From a checkpoint of a small mixture-of-experts model trained on Wikipedia.
Size: 8 layers, width 512, vocabulary 16384, 67.4M parameters.
Training: a variant of SOAP for the experts, 403M tokens.
Below are experts of layer 5 (counted from 0) of a mixture-of-experts language model. Rows are named router (the router's row for the expert), up (a neuron's input weights, with its number) and show model dimensions 256-287. Each number is 128 + 24 x the weight over its row's rms, rounded and kept within 0 to 255. Numbers have three digits each.
After each expert's rows: "mostly gets" lists some tokens that are sent to it at least half of the time. This comes from a sample of Wikipedia text that the model never trained on.

# expert 34
router:175157107114100150146144126115164107108144130110115073149111162084092150161134142136135145186120
up0:125113101130166121142136104131135117122136086156116132141129138090104156145120133148146138135141
up1:113156161112174108086126147109177163095105103159133136147159141128093116141128111120119110117205
up2:126187111127123086119121135148135125123109147114065078134173163058125134159136123183128110146110
up3:096115102128129100169110141135139102171124111118101133146129109096161112126126043105145110120149
up4:139180139141149111125126087112150101143121119188068100107131115126106148109103131169129121179128
up5:125162123163125094133134156144173156140095171169115120143132174086117118180119110082117166112128
up6:152115101150075159125126137157150131084122112124119070114108147134130145111114122099119109124126
up7:143143098130112147099118138161121140116132129134137096179105096101162142194127176112134151123143
up8:172146120148126173124139113095117139163099145145137108128150129128116151145139121110143061130144
up9:132148118124135138150120170126139163163126154160147100147140138131131127111112094126158122134105
up10:111133126119131141133154153114132174104124165121119090130114126098126080162145120153130130160148
up11:145154141149092151097140124157146114140092120156112089141139158073129144127124141126130097064127
up12:124167121159148128126145187104114109171135115103134127106140132146128163125130147161138078154101
up13:175145119138132157133159168131178108129133135111137135136148119143100115162107163140136107169102
up14:148151141092141120161126130132134144142101108116144144116152106113140091126139116091135097154162
up15:140132109137108177125132124092158123149156128119150137167136127117115153157146091143131125086082
up16:137163136105129123134131137125129131116124152132150137163158162124134142062108127149121065132115
up17:154161123131149158106104172124096130127118136152148126110079140117108108127126183071131092163144
up18:146162096122134140166069146144139136133095114099101105131099155087121084097123102149137120160107
up19:133136135169107130131095101139156179138118193137088117142143133122146118159138123148156140121126
up20:137125148172139112149095143138162125123122145144160083156125124109083117111107079136147156114104
up21:176140133108132143153104125128144156098110115124134065119133139136115170166095123163147153146109
up22:149159127147098131114128137186124116114121129146138097149043099147128154133087130122132116123127
up23:120167148130147154151142136098131144106110098126110134175100133141119121107131123143141129125150
up24:177112116124135145120144104149104115127091138130092135143076102144122104113131171127161101150106
up25:144123107148131145129159103107131120156129148153119091152127123130103109122142150117148188155131
up26:127130145188126109135150117093109101114141132129124106132116135119172159127086124119096114175192
up27:130141129114118148076144167120125080167122136086153097151144100114105119169141120153157099109153
up28:135139122123114121090076095123168129148105123101170078144111115159115129107144147163165117131109
up29:113164087106061154105170150110143135141136156121120092122101162092146115132104123169159149117142
up30:127141169164150094141128121157157151139145135142135134099089112098079097180142193142139161124105
up31:115146163132121126138129058129109137130116115103115110161108131107081168221121137161128169148121
up32:168137116100130130096146131120106144128122118131158133147091146163128130125137129136122162153142
up33:117142116161115181104103160107145121141130109136115139089119146143160095152124091176175117105112
up34:115114093127150163136144110121106154113111128139146130095104129122152127159127125152134148121135
up35:114105117112113097097135124128122085127114102105139122138108123141117087121136115127098177097133
up36:158135110121116142141043103113126161116098102121173089154155120124126169150142141128176119131122
up37:092164131140143085132108105125151097085128118149119124157144119090101141138117161150119145097101
up38:142158137179186138113108110105157146101125117102111105135159124168139129109140132091099104160147
up39:148114096144134141119129135116159122148117105091076110166092160117131140169138105132141118184108
up40:145136145131150120100096077162130144131111131140152122122097134183127142092101157101132125153138
up41:079171084103130096140092152110086136112115094116112184103165105150125114171128137127126135146119
up42:131171106106123115110111140129111147137145141136139126105128150177128109146146130172088104147095
up43:090173120142117134167106140127158137110131103110131143126133106132126124131123074142126126138118
mostly gets: " Army", " aircraft", " military", " Kingdom:", " Regiment", " Civil"

# expert 26
router:159087084122159104160086141149111102130117102132116138111143166080150144122117167111101114158140
up0:117074118112169102143091180116171147164116167118103104107089150130112162119138152139112140135130
up1:159128133157122090125149183045119110094138131109085099132106111144099103134067142124106101143113
up2:132153140137097129092087151168113110145131146155105097145107148126120145130109156127129108101112
up3:135088147175141074128091098146134127131090100128147118158084107116171132093159109081134084099158
up4:117150136165080139129146125200106144077135074114126123162170153132136115203135102122106150112096
up5:145082133129111162131130091145143144122098155153104098135149093110102138161109141145092148138144
up6:111100114122149099127151106140124133136128135164144113126110169135080158120148183193142126131120
up7:117122142103146087133130142123152137110138153168160084137106112130137146123149135140139127113150
up8:126117086140092130138155119098123179128113140131108106115136142097153109133108139080126127116135
up9:134098106137125135133136127150158092090074123119148104136103120128170113144085115095136136157106
up10:094148136153146103087135135135096144159134138096104107132147122100115108109150088106106109084153
up11:118153140118140178098126091151152098100113126158149095098089126132151131127106136143134118141148
up12:164140123154145082112115153185142102098121092112090152117151116129124108130103170132118092148152
up13:119111091166190094108131126106125118121099162162098136099179110144150136135081137139112100178132
up14:137120137143162060148151168133119132119095104075132114079167118119112173130132124148119086186123
up15:117053096101116161128173129121128117083091127125129106124091166149090121092130123122098121120118
up16:131137092100119138109110104167154125147119128141166097111143149168147169173135129143131125078165
up17:121166133087127134108130129122138140154124111112109100134103137089099132156178127132141126166103
up18:137143154118073149122130142170110131109084080110164126115150130081145145145116129130108095114151
up19:104149113120165131166124126129120143103098121084152144130176197131146117112123133109110140126111
up20:157145107142111107085152137139097129132089126156138108114107160119077170112146118136142114138117
up21:153121086109155127119133103126170086129124151147136128140137124095145164099142113154113145139144
up22:122136141105118148127101107174116153150095122104139139171138159134142111116137149151132156142141
up23:140134114165133093141089113096122094116119126129109168154108097083120155100131170153155093128121
up24:128139123095154143126154149069099122115131150124135096112117166093109146144151133148176157130147
up25:144103126139101147119144134167147129096104145126113133084125135132146134136177141129161115172146
up26:105091073137142154169084131143109151163128159147119103174122132134124152112096099104110121091112
up27:128112099185131129131120156114074133143132152127127107114169125143136138142090153146132123128149
up28:128120136120150087138118122141113109109119128099145114105123111127116145136119147119154109113111
up29:109089099128095137158103148115115127133113144107119103093109091152121109108139159104146109148131
up30:156065158158127126097119151120207144111106106146102147164083101131134087145109088129115108113118
up31:095120091178181135073130093161145102109097142088124133105125115138132162106141092111127113162130
up32:094103143084141161125137155100136144083134165066078163111091075121126122115104197129130160133145
up33:159147143135108060108097087149105141127153110122116102150093086119153133163191138078132079106145
up34:108105157131200150097160164121076103120142148109139118150072136076128156145114097139145146085104
up35:122122156101134119154129137105140090122131150139162121092121101159092106091123156122143173147125
up36:161132131155125125162140167128137184171123087116139110123129097137162113085149119108079147089151
up37:130139127156136121144134140130105125134150105101126105127159153114148112150099161135159134146195
up38:128107125118132135186107166094085130133131108119145125119091147137182105153142112153142123149140
up39:106132134106161153120124120115115131149129141112110084115152120145147137147117118148094119123116
up40:151154144093127103111151151130141140127100107107117139104131133091146131183150148172091143120129
up41:150130135136134126109088202119111161102144166115123132088094162091131122118149118128106111146162
up42:137103135163124063070075146120146114146140106126131085129155107113146153135157104096140139145138
up43:162106114153142140104148123134166096123113153122100143114148149087112154121145120099112115098191
mostly gets: " two", " more", " one", " three", " many", " most"

# expert 50
router:132097096092166151143162186106138134115180140153135111177128134130170108146083128080152093138152
up0:110149116116098119082129179148158127113113116112110078154155106146110102163125105119118127122111
up1:098121140134138103111092118160132154120098137181103091125176110127173170133109155083134122120144
up2:123149118178152105135131143137166128142108128119134104179161151111160127134058117118117096110102
up3:110161106121171088091112113119133138096104103154158138160109181142167110137113142086143109115157
up4:151125111152115123141154137152157145134114106201144111146136110139135118188136169112160169126146
up5:132080090130115115106149138096115091124118119112125119154114124156114177111154149107109116156125
up6:120113116153157126102170165138110151196133160128118141139150131148152104130120117150120098136110
up7:138129118134160137124144130124154144126137181115090147124097092107137133099107114147109135193164
up8:088106131153140135074162096137136131110119137175127136130102134114133132176099145143160096110157
up9:162136109127082131109133118149142130117138142114111114147101146167157148120117111139111124141133
up10:136128077144126124128128152096123149126147122144113072162157112118128161138129119134118130143153
up11:150103147180147159151096153123121154136125135118151091130163156139167086161098124148134124119130
up12:099130141122174146103097138140122118109134100139134117138135155138109138139156126141162120158151
up13:102115158122105116149153161092145164137135151160146139103148147141140140143098100086132125156121
up14:131146127133117123130142139078129097149151143127141145095093119119089091162124143141087095142117
up15:119149118106100108159132127104120159115130113114147183156155078124109090095158157139124091130103
up16:083132151143155112154136103119155126138147105105153109140124125068131117110113132108130118130175
up17:154103130126158120110102122110096128149159162077096082150114151156132142126175141130095098083162
up18:126161134131161168116131116118164179171139161123101131155156173115163103132146111116135162157121
up19:101152114107094173131123116123126107093137173127146098120123127156147119120135114110127087126116
up20:120127129149132144090113197118105138113122153154099129167119138127080113125146094137143086159165
up21:132130103081153101133148164112140151131117101084160115149145115124131141137115120139136117107146
up22:118143097109150176074159097131166184152107154134094111113142126158135155132120092128130145137163
up23:134135122167165164142121179127096128174125174124141149112115158157161133094138155119149134152125
up24:129152131139160198154129107127083156107141099100124111103121133121113117139172124056132116107137
up25:168135124114105079128170124089151122126113110113167092102134121128140150128108184135107141164148
up26:092128145114127160112103131100110163141151134107126164129117125143157118111134079147107132095148
up27:165162176162105108136107111126123153161113132119126152084161133073127093127128114149121078078108
up28:124122101163151139152135158144123167115132120094176155114157152145125121088143109131165084138138
up29:134146146173156103116127166149119184145134104171137117124133127145163160118112134090104123141140
up30:129090127112176116101115174114137165144134112074098139117110111118123129128142130126115177091091
up31:121134194066155069185134113150135124118103100108142107080128110168088133111134134127108111179141
up32:133155145125143143135161153102130141143124093149116108162098141137144148106131134100114102076118
up33:136148132141091086142134119098109150155134141109126136089173142120184116157142109144166131169168
up34:097145139142103145078148129108120128146117120151165112120132126124110125172104129164165111154108
up35:153160124146131103192144126094153130128139096113152112169155141113108084130108157114149097138129
up36:146126150123137123124182107123126128125144153118135187153134068142105112165134119105160123124118
up37:142147126109181143137105158154106119122109115120131103175157153109132115115120095108140123135127
up38:143132141134166095115118136107081167162166123132110131133104113126099111154126101120119122096097
up39:161106113169150148105132149075113151107156181150125128100142111139110116130133115164131087155113
up40:125147120122113140117139099127147139145132141134104164144123129178142140141138164167154154113110
up41:152162129106082158135116129151131130132100136124169126130098113152138151130192131097151141148127
up42:126095136155119106110096094139119110123142136156121147117127100115149112128136105105129119124109
up43:158143099115153101106150115130157162128151105129143110136075099117153121118141134135126141116124
mostly gets: " W", " Ch", " L", " G", " Z", " Sh"

# expert 29
router:142095110115122131121141168142127140142168130147136146163109117114169117102086148116105109120121
up0:138109090145114143083107157191125149135110109124127112091084166113140122145110140139125126166127
up1:140142143134093104145132105151117107136127139153150129135121112105149149159111129126091154167149
up2:133139132139166082147142138144136131127133116114128164147076141146147103146124161172077112169119
up3:146180102170168082161103128160147154137107160111113111137102136121153127111111150140100131132108
up4:098124078107135096104127115140121146156126157105105145123115167159130165130128142160123109128084
up5:134157134108185115156107147084123157135110116118121143187134188088124078165109132129092128070107
up6:122118075135166108156162095132130134113142143107133140120156091161102101135153114109160165146130
up7:094107076134128133136132099151168143127148167174123140157132170133140125153122107184122099144123
up8:110088164152147128122113072138109175147120080111126085159115125140126122073132112139092105135141
up9:124133155136140111129097108135130114131157101151116096142111132117149115124159126152141130134109
up10:138118102146158169096125126140132183174121138127103142102130125123165126118130125121123142136083
up11:157082089149096138110121184098127114089112131082133095146140154091149099107092128134133140125164
up12:152131107128135148139134118158149082108131118155161133129116143076120148104143115153137121139056
up13:147112105148158122082173138121127134154116123099142133140102073132105123142124118134110092105121
up14:125096134168155091124127140077167100163089119154085079136125129114118177132102130107134126116148
up15:135134143163125118150118117103112168153124162121143113087176135112166095119113145117079125087122
up16:151114135179120187130132111114131140130098143124095156118127142104126124146121146097161099107119
up17:101143112140141163164169117127075147115106140130156113122161134153130160067108125101146179081170
up18:154138096120145133133129156072129144112090112105132143114078124171143135069129167139114139136150
up19:131120137139124102140134106108074082145137133144130111112140139165150098088126127138146106113161
up20:152146109170161087075105124107120156129125139144113137169140134124103151114125130171093094097161
up21:107174128085119115149170116156156158120154134111123135137121114137118115112086128172114126124120
up22:125158130179103114126120131142122147153129126132111085114082138118184113117122172155157132127124
up23:098118144152119165153147129135140111135116132133128106139123127077126172152163151142103154127128
up24:112112128123123144115117146127124149143086105127150124132108145146166120131104128165100126123152
up25:127155101120149070125137146114092137108143129142215187140149110106148140153126108135145140128164
up26:109174117120116078075112166112124138120121130083150137129127137135154124114132127143149105140118
up27:156157096127145124148114158143111127135111147062143129164109143124144110076123145136110134106097
up28:147157148122139138182160156139127100146130074146171142121112157166121100183083117181127121109114
up29:102120104098093147095140207153119140156133160140121119119141156138128138139145120108107168139144
up30:124070140140137118123118091094100124171124077094112123106177157090148141122128129136168122137149
up31:133120143131095132150105172135081144165126112109079126114149160147142165130151126155118107108124
up32:167169147096128155134153125115139124148165098118144095169111132079163099142129080140122136090117
up33:158133151154131119129119155126125184105118127108092185185119109136110150144129112117144123150140
up34:103128124150135106104156125143133097133097203103102101144143128142137108095108149113150120141155
up35:174090131149103126103132156131142177104122118163187124140091136177067135148089128145145118118133
up36:113138112186109102179152149140123175141156126089131144132139114123108144117095139161118129117147
up37:095102087138133153169111128117127145133142096149156138133096091125131106129195089142141070113168
up38:112127190141122097147113121190119131197117103169101112096121118171124141125105133134123105154100
up39:138141113141123135144138112095116142100177125095146101170164143155114134130138107125130178109145
up40:132126100158108120128067138088116113149134140166140150148163153115150131118116115139142088142122
up41:096107136125119146126084147144147134119092116103130160111127134108122139066135120114116087135144
up42:122138120116116154100114147147137055118086135158120140098146075117147133157129128118141138160150
up43:137122102162087180118157136140129121150124113082112095093114107117120128109175153115174118111118
mostly gets: " Y", " H", " w", " K", " R", " B"

# expert 61
router:125119145140124090083120133132089088084147155107142102102081119154096175102153112101129106135175
up0:146180113129082130093120147110132121123120145160133116132124115169081153110146154104075143099173
up1:138126120113097142129149083142148115147089100120105125121107137149153162118124171137171102108162
up2:162111147146129138182146157106067136111124092087133154149111141122151167097171163145142101110087
up3:085172123143113119144116106099102150132157150142147114158134107123126163092142105117131155138179
up4:078135154172175149121123130168119107120124117142128147121096116115119148131117123086107123168121
up5:098155142113086112129114155114109125103132149088148106137134171168125151070145123151158113164153
up6:105095138154126121121152139088121116143144108131127107136115122127104115146115118165140110113109
up7:149144142121136081100133123144123139090123155101130135166114116123168143107106158130126097122133
up8:075095152139160140099112135165131116124117118088137079145142093156122146102124073113119164154113
up9:152097149157154123113139123126119146105101132102165103137165175162100127155139088081147042141098
up10:164143063150124120159095100122119160117139106117180161136106115158125168140216141146145126174124
up11:158150112132123110154108154179115148109114137133101120112118086119096132069193119085172130151133
up12:191111103083094122122081173106098127202115138132161138142128135141160138125101188131132165130102
up13:142160130083101118096131148139125181126122126075180161127126150095150170165135119143138138165163
up14:129110178084112090101103122095106164137130088109147066117105173115148132152103140120104138090157
up15:098136161115108113100136146096108125107105099110122148118094124117124140103083115112148128109162
up16:121109151125148085122080141145143158054107140077104119127148120125100130135139121110125134165114
up17:150121157160161192124082112129134135156129170115149120164139125134125079119156145137142156177173
up18:117090132164179151127134145123105133117109131151130148114125112113168123098133123126121170085182
up19:162120092126104094097138138119077131121111074122115111100092144127147156112114094122148104102107
up20:164167146117158148135123168123104083131104122093120148172088147138105161145117130108117146107096
up21:115127145145184109149132138141123137119132138136126149178079106123129167106163138153156143151125
up22:177132154153166126119138122126165093112129110161150140112140106130125129170142095108089131109099
up23:116135141147082105132134134114100110076096154127154127121119129195099141162153123110113190125155
up24:117156133115109148100154144114134149110119134131117112158121124169137154126131072086123132151159
up25:129162137093101108109156126134154098170130165104129057126101125135146164147109132103110156147116
up26:136146114143163115099115137131077097096128154107086114119168144107085133122140154134127122148119
up27:131154139113156170095127139112112112117124185129151143123109094134127129113131132140131102132151
up28:127139126150131123114161137143105117126127161086079102087128126133120140088120073128108154103155
up29:080149149158109116139126140111119094147106136153090111161167118140112128122142125111127130082112
up30:113135112145112115093134072104128140152115133113129122151134125158081134108068119160131175126107
up31:132144113129130095105125088120177113163156113114138066118126120136133157147150111132130126122146
up32:165101108139128077126072120087104111111134163122093127111082096143129105110112136162135109135131
up33:097121169136121118136084164151121117112125120121138074157145146114089133130127131119133104113152
up34:107132100133141154127120117132167127149126155109155152089088129133153112150155121131098092114118
up35:099167129130181127140143124108186107135102124138106112147120095128118130112160155125123125099116
up36:133120142120095109117117171108140139115101105129152128191109150139127079134115131190104151141171
up37:130121093118138091158116154159120142110124140132118116128092140163089175128132143105188153126148
up38:125170191119166132097124151130199096151076116145088142122093133116090113131100156110154110126146
up39:102133071156125118120157128141098088087112125161137146127072115155145091127161105126131102193112
up40:104095154125144111090151120132061100127124104128128121112153115090109118127098137136127094159185
up41:123101134122169125118096126118090165098113144151181092128132137113101148130136134144123132130128
up42:147167131159194118133155139127127198121158124152163184091115136085161116100169163159140141167120
up43:127123108105143115149122172124154132143125146139114115141120085150106107126142107154151118114130
mostly gets: " went", " worked", " directed", " get", " car", " ret"

# expert 10
router:161133155100130162139190154124155099128140124136115133141120188091107074143171138136148125105101
up0:140147138170129152149121123100084144141118102180159098125089118135131140134122121130144127140084
up1:149134085132149166135182168091159162115108140118132104177141204108141124139141131162127108119116
up2:131133165173150131147169144170138146137133118126149115146119096149123115139136098097084169123118
up3:135138189158120152120116131132121081150104112133144121144151107128087151165154143186154141108146
up4:165129139097148099107151138109172180141117079145176093151151136117126152152114125105130082117161
up5:148136135133116135057103155111130140155129088076152119162146166111115129091084156127122131166137
up6:101114134153123119102132144162152106102130107090121047147152191121113113104124131132090116114064
up7:129146108145080116104137126141100120137097118153126131185110115110114118121164096124129083158107
up8:114135140158133127098163105156149102105118153130104119133139162122119128113151122108104142110138
up9:142186125074111125150142111163120165114106122122129105090131109106174103114150120119146151117142
up10:165127124145084144154115142141141147087104133136159116182116164111153116149186123148133141130172
up11:153171129103152116103212120132113149171113121157117129119121112138159128132114127116125147118120
up12:128138116151180148139144077100107128104137135125074159160102173132140197159153158132138132170085
up13:089119158131123119132135173135127115147113132103134146100148134124125163087156111100135059120104
up14:115163149140104127123132154120144139159123138115104162145140167142118134128092093127170087136154
up15:135174105123101107122149123096105089077116122113108150170112131117087130130117117128167127119148
up16:128106101125131144127088139107094135144168101135123132129067150145112137106131115160089159107139
up17:120191138077151142144162139116166146122091121114102134133142142155144123201121155131115093143133
up18:172150126119159152133099164110130147103137086101112137114118112116179119155127108128146116129119
up19:150128103135170130091123111122144142076141157097151155086141159150100111164138137156131112094083
up20:140187182137094145117164159136186119141106136134146154125117110105094102149141094110097099168156
up21:147109170177172111143136137102136148183130113118106132143095115117146111120136142091146122101110
up22:152167152139127137128130150129105104132104153113150109126157105156080105154108148135150089115144
up23:128120141111158167137161111113133106145131137179124105091136145084152124127138088132145143181114
up24:128153102136121136152152135146119134100127102124122098128124097097114135093131120179107134165128
up25:127118112175163102097173111104104083153132124135099126102139112126125093138124076082181094106131
up26:185117119105112138115099152088134130118092116149112141150121152102165119095074145116177114109128
up27:082131097137155122156169125103149130129117086178137131145106159154107147125112146144144144133146
up28:120151142139132130145110106129137138174146141142163121109103136108090107137142136148120109155144
up29:147154129130158132089088138153149118134100103164140113142077114117178130142148120112156152090100
up30:107160100116162150086137122183100094146143128106106138151168191103131138117114114142123114093107
up31:084102113056157124133156130121172136116130159123108141145089130142100136151122150139107137151121
up32:132129149151125114130137176115135099141114102136125088090183112120117105118153106134117114069115
up33:115156154134110126151114143120151088130122113123163088117081112165097150152129109073148107153125
up34:135143167133124144130172141124149105133077135161156113120169189112128108170090109126162112114174
up35:096126139095131122092136207108141108140134093129163100085110162097125146165172140137124144105161
up36:144114109118112126114132134143116123116118129141151128131133129108148095133157147204104114121098
up37:096140100131138110138130119073155149121129131127140125121079118137162127134147137142123147139080
up38:116127142077124128096093132121132151116110102086115176129130114150141133139135140157141135106155
up39:147105144092160153138136101094163095106125150115089075167185113090155128162117144132133116135099
up40:108136163152107119129151092134133115134107125138154128165091170089092117128143163117155142148133
up41:108127129118108138113148141141108168137120092110164114119117132126109116142145174155089053119135
up42:107131121159127098145151136150147125142117156104127146140126153112061124152139126166115124123101
up43:141155124160126142103169121139140105117098146102140044181119095144111111110173154136158097149143
mostly gets: " military", " fire", " ship", " Regiment", " Force", " Army"

# expert 7
router:151102136107167130162131076120089108124107084158126166090144138132152116121108131125125155128106
up0:114131127155151124130118124120126119139130148141112168104140131127127150136175152126090127109130
up1:152121103136097108104097133140111139099109076125123083103193149139160167143114160095110115126134
up2:122140152055165095121122162110104123082130124113175134150128074084116101096157125119085137114131
up3:140100115124120147122091143107122137128163127116159113107119129113104091141163143116132125109099
up4:173129137108124120125131095124123149161124150149117084160156096103173162152148127116133134075144
up5:105131126149127132139112103114156140116154125154147126062112147120153142087159144100135136173129
up6:147128102161104143116131133122128107133162136099087146116150132137127083148106108152147129131143
up7:135148120104136170149097108125081139119112100146153157110131185133164157122168093109122128171141
up8:126133125158112134089121133123150136089123113150143143147132135112158168161084125138089136099141
up9:113110154070124128085152134130138155126121142129159114124133107179125139117127144142122129102093
up10:123162126090097126136137140150135139135107144101072117157098087131128170143138102088126176088089
up11:109107148146154148097146142081121139085193096112141167183094122134092137123128134134147076120124
up12:076139118091115140145123158127121113083153109145107147095129147123144120154093151140163134117126
up13:137143131141134105104141113143115151164126138128130165114126134138121158144149152137112121159147
up14:126169105098131120144153101123133144134100104116142142150156141129169144135133143091121090105170
up15:138163148089135153115136192115122097078086134142140157125089094175143086148098140137126126143115
up16:188165149132096042136117090125127116140099155106122110075142115138112103096130084164112108087094
up17:119120175084164121134108126104118144106107098163113159175103072146092139156158097146185116145173
up18:127177136121148162142110098098134115084097116179110139134147101130141146167100128115137124135144
up19:111082157116135112121164154089121138142123133119107126132103138207178167140162154144130098128163
up20:161153108129114108125151137131161107176108100126148121144145112097131127131123085159139154090120
up21:138108124196137106142154111150086126147109170162160151176127143110132093141162115103121106116108
up22:141090128157138144145077160160114147166124103148136113133134085112174137137150154143119133168106
up23:168114113162104097175112069140102155154134089129101151128161085089116154122160137096127114135130
up24:134146159091083152158127118074151051098117102108147125117131108139146145118072113149107127135098
up25:184133116123114146125176106121163151115173177116158103166069106136095177123124091157134144164104
up26:127135129131126113135160148115125170103104131116152120087118145118153125150191100127142137141149
up27:070113120112098157143142119113127151099093154135140158117152161106122134133123122114121121089131
up28:162165136134106095157115080108095095125117127104119143127156103134077135146144146154127107113167
up29:126163107103126143100094117120125125133106114132119056122184096146124192139147108112107131093137
up30:132170116129115121114110149088117163107134112088130114146128118115111101114140143159146111108136
up31:117140145112104150131156118090153156081098113083114138146116141118147124167120095089163114100094
up32:151099124108139127115122091135146138124155089146147138091125143099150063145162144116099105071126
up33:080086160162136110115103095119150180176137110150085143162119157120131123135135123133110180136085
up34:202172104122129097138124136131106120130130112140095129108115077121100135154074128124118157108116
up35:111097117117081154125155092110131170166081188117142122113118152112093154103140077121138144149142
up36:122166123160151115111141136104134089167111112131123115090160128118116126133125145122140158146144
up37:149111127103098115118154144145118114109129132136158111063135135153141110176116098145120136121129
up38:175144144130109119100135099131096144119144109118130127120140127096099194144114144158142097172094
up39:125082138171120129110106109130153108116098127141135149156137080047132112113133080101110092110123
up40:089132134067115117123168148165137140093146095135142098112143109145125195144112110144126168133115
up41:124135134114166107060103098115107155128122136164114133097137074116132109118167071099102100129143
up42:136142149125146125102145109097130096134150098122129133139125075126125136175094124138121140110107
up43:131089112099154128144120158077121125143102111126172094154135160137109125102141151134155113146156
mostly gets: " a", " his", " an", " its", " their", " the"

# expert 30
router:103100131133133156122157116158158102168147130131110131128153122098072135119097123115105119094149
up0:142130133171127122141106112137158154137120091090149113160144143123146146084097131120110142095133
up1:118119139113108093102155100133164136184134141180147124148158165107111168148097107154142089151114
up2:115147136155143158167107181146139112129121124158139117171120135127096131131133159132166129069160
up3:134095068131110109081116147130114153104121148128120102113115173136111120105124124123197134160138
up4:109142137154102125117124097151138128067132160156124126117101130118109129155159116153153110155133
up5:153106108134088109122130121168131177156126118120122096108098138138152156149095099133164111180140
up6:133142098164124146116123142133154131154135124077127122134125120173136123129164162126084118142126
up7:094138093128105169181146116106166127150129157129179152118133146137123125125114125148115108103153
up8:135133086106128120105095131149144153137135140156156113142099115123120173096140124182132124110137
up9:119118155108160093123110147092124124136121102118121150173109100122091128137138142121119112129094
up10:127116103151113100170141113098132140142098134148107137145111128100075118097150121124140096147158
up11:121085139133165080132112076127179161108129149161155140149087155131113103096163126141172139158084
up12:130164092129136113142142137117099107088113139148091070143147068129188120124107133111150113144115
up13:118156131151144104107134157075175104159147151087148150135101131157124116108176111153108136161091
up14:119133065118140125141110159140147140166122113129138139141170142153138145151121111171155142115141
up15:084190123170136108095140156077145071139113135147133136127101067111150111127123133097151150140199
up16:156132137150158149118120170127093124138127128160111129143086161120144117091166071106131138106144
up17:109144126132176128114118107168151152125094137117121107137110097100136124181184132128100178129110
up18:164154082113103183124127078129131119149096139138105128104185132122115140092130115145104159135111
up19:151128123107148135117147131149092132124132120180095133145111108141130150157085114110151150065147
up20:105147113109139111115137106127104121162110155130136113126121159149104095175151108142069114118066
up21:160105120153125216163142123138102133135129133139093116146114096144143131073181161128154127126151
up22:098150154109127120107132143121126158148119134130137154117147135132096111156147110170117111182134
up23:171119101152144124133171151119115134116104171122094168117114125134127129124078105144131113079102
up24:144145177157093164143091188139107116119118125109096136165134116123123115098119149119113161105123
up25:118098084155137134156094128145142140161121137106124126168130070130111155079117143141165089171147
up26:129123104127109127135118121108141124161128112110134090121166141136098155135130135101108097116129
up27:144180126122145146160127122141134146150114178070121129115093124135132113149099130134171121156134
up28:130111105116161133124148119140071094135119115107068105138122092132109128140122141144130165134121
up29:152140138182167104133136128147120144140077190156153147128125153094158107116121159121162119140139
up30:079145129085092137156140120151159096138098116108158118141100115134099127155126088110117137096113
up31:110113091146164133110113119145135114102105084113145139130082124120132114074102142096140144148128
up32:123134131126158118135136123178132171109120159133165113115096102099120147132105116175097124123136
up33:098174142103113113137153104108130116097131136144152105127146106120142122107111133139137134123132
up34:107081156137131121120131128106100177146102126145180138124132131166109172147106131163168099133146
up35:160143154178109158117119139117138083137113110148156102119131127138121130130101149198109121079101
up36:092119157147146144159131151140123073170130094183135118114112158130139088105140086104118128131171
up37:149149117162141149116142127133123170155111127128133138113155131103095140121112127156130137127087
up38:100121110125096113099105126130146089141119124134160157107135160125144178144119161119133125104098
up39:127110131156115162108157152127123148148125136128107131161094128137148116097091104129148126127156
up40:106124108139129182113115174124147153155111131090165159087119139148147142136145140129113118141132
up41:128148141166145171152093080123193156158139105123097130109134106175092142133102135150119136145098
up42:109155121109091081110128131139140115151113136159177117146120101101187110125141161140159114107128
up43:143114119178126136151143149124100149105141115081126113113132090151138156119113119118116140089101
mostly gets: " Qu", " Gu", " Ma", " Mar", " n", " Mad"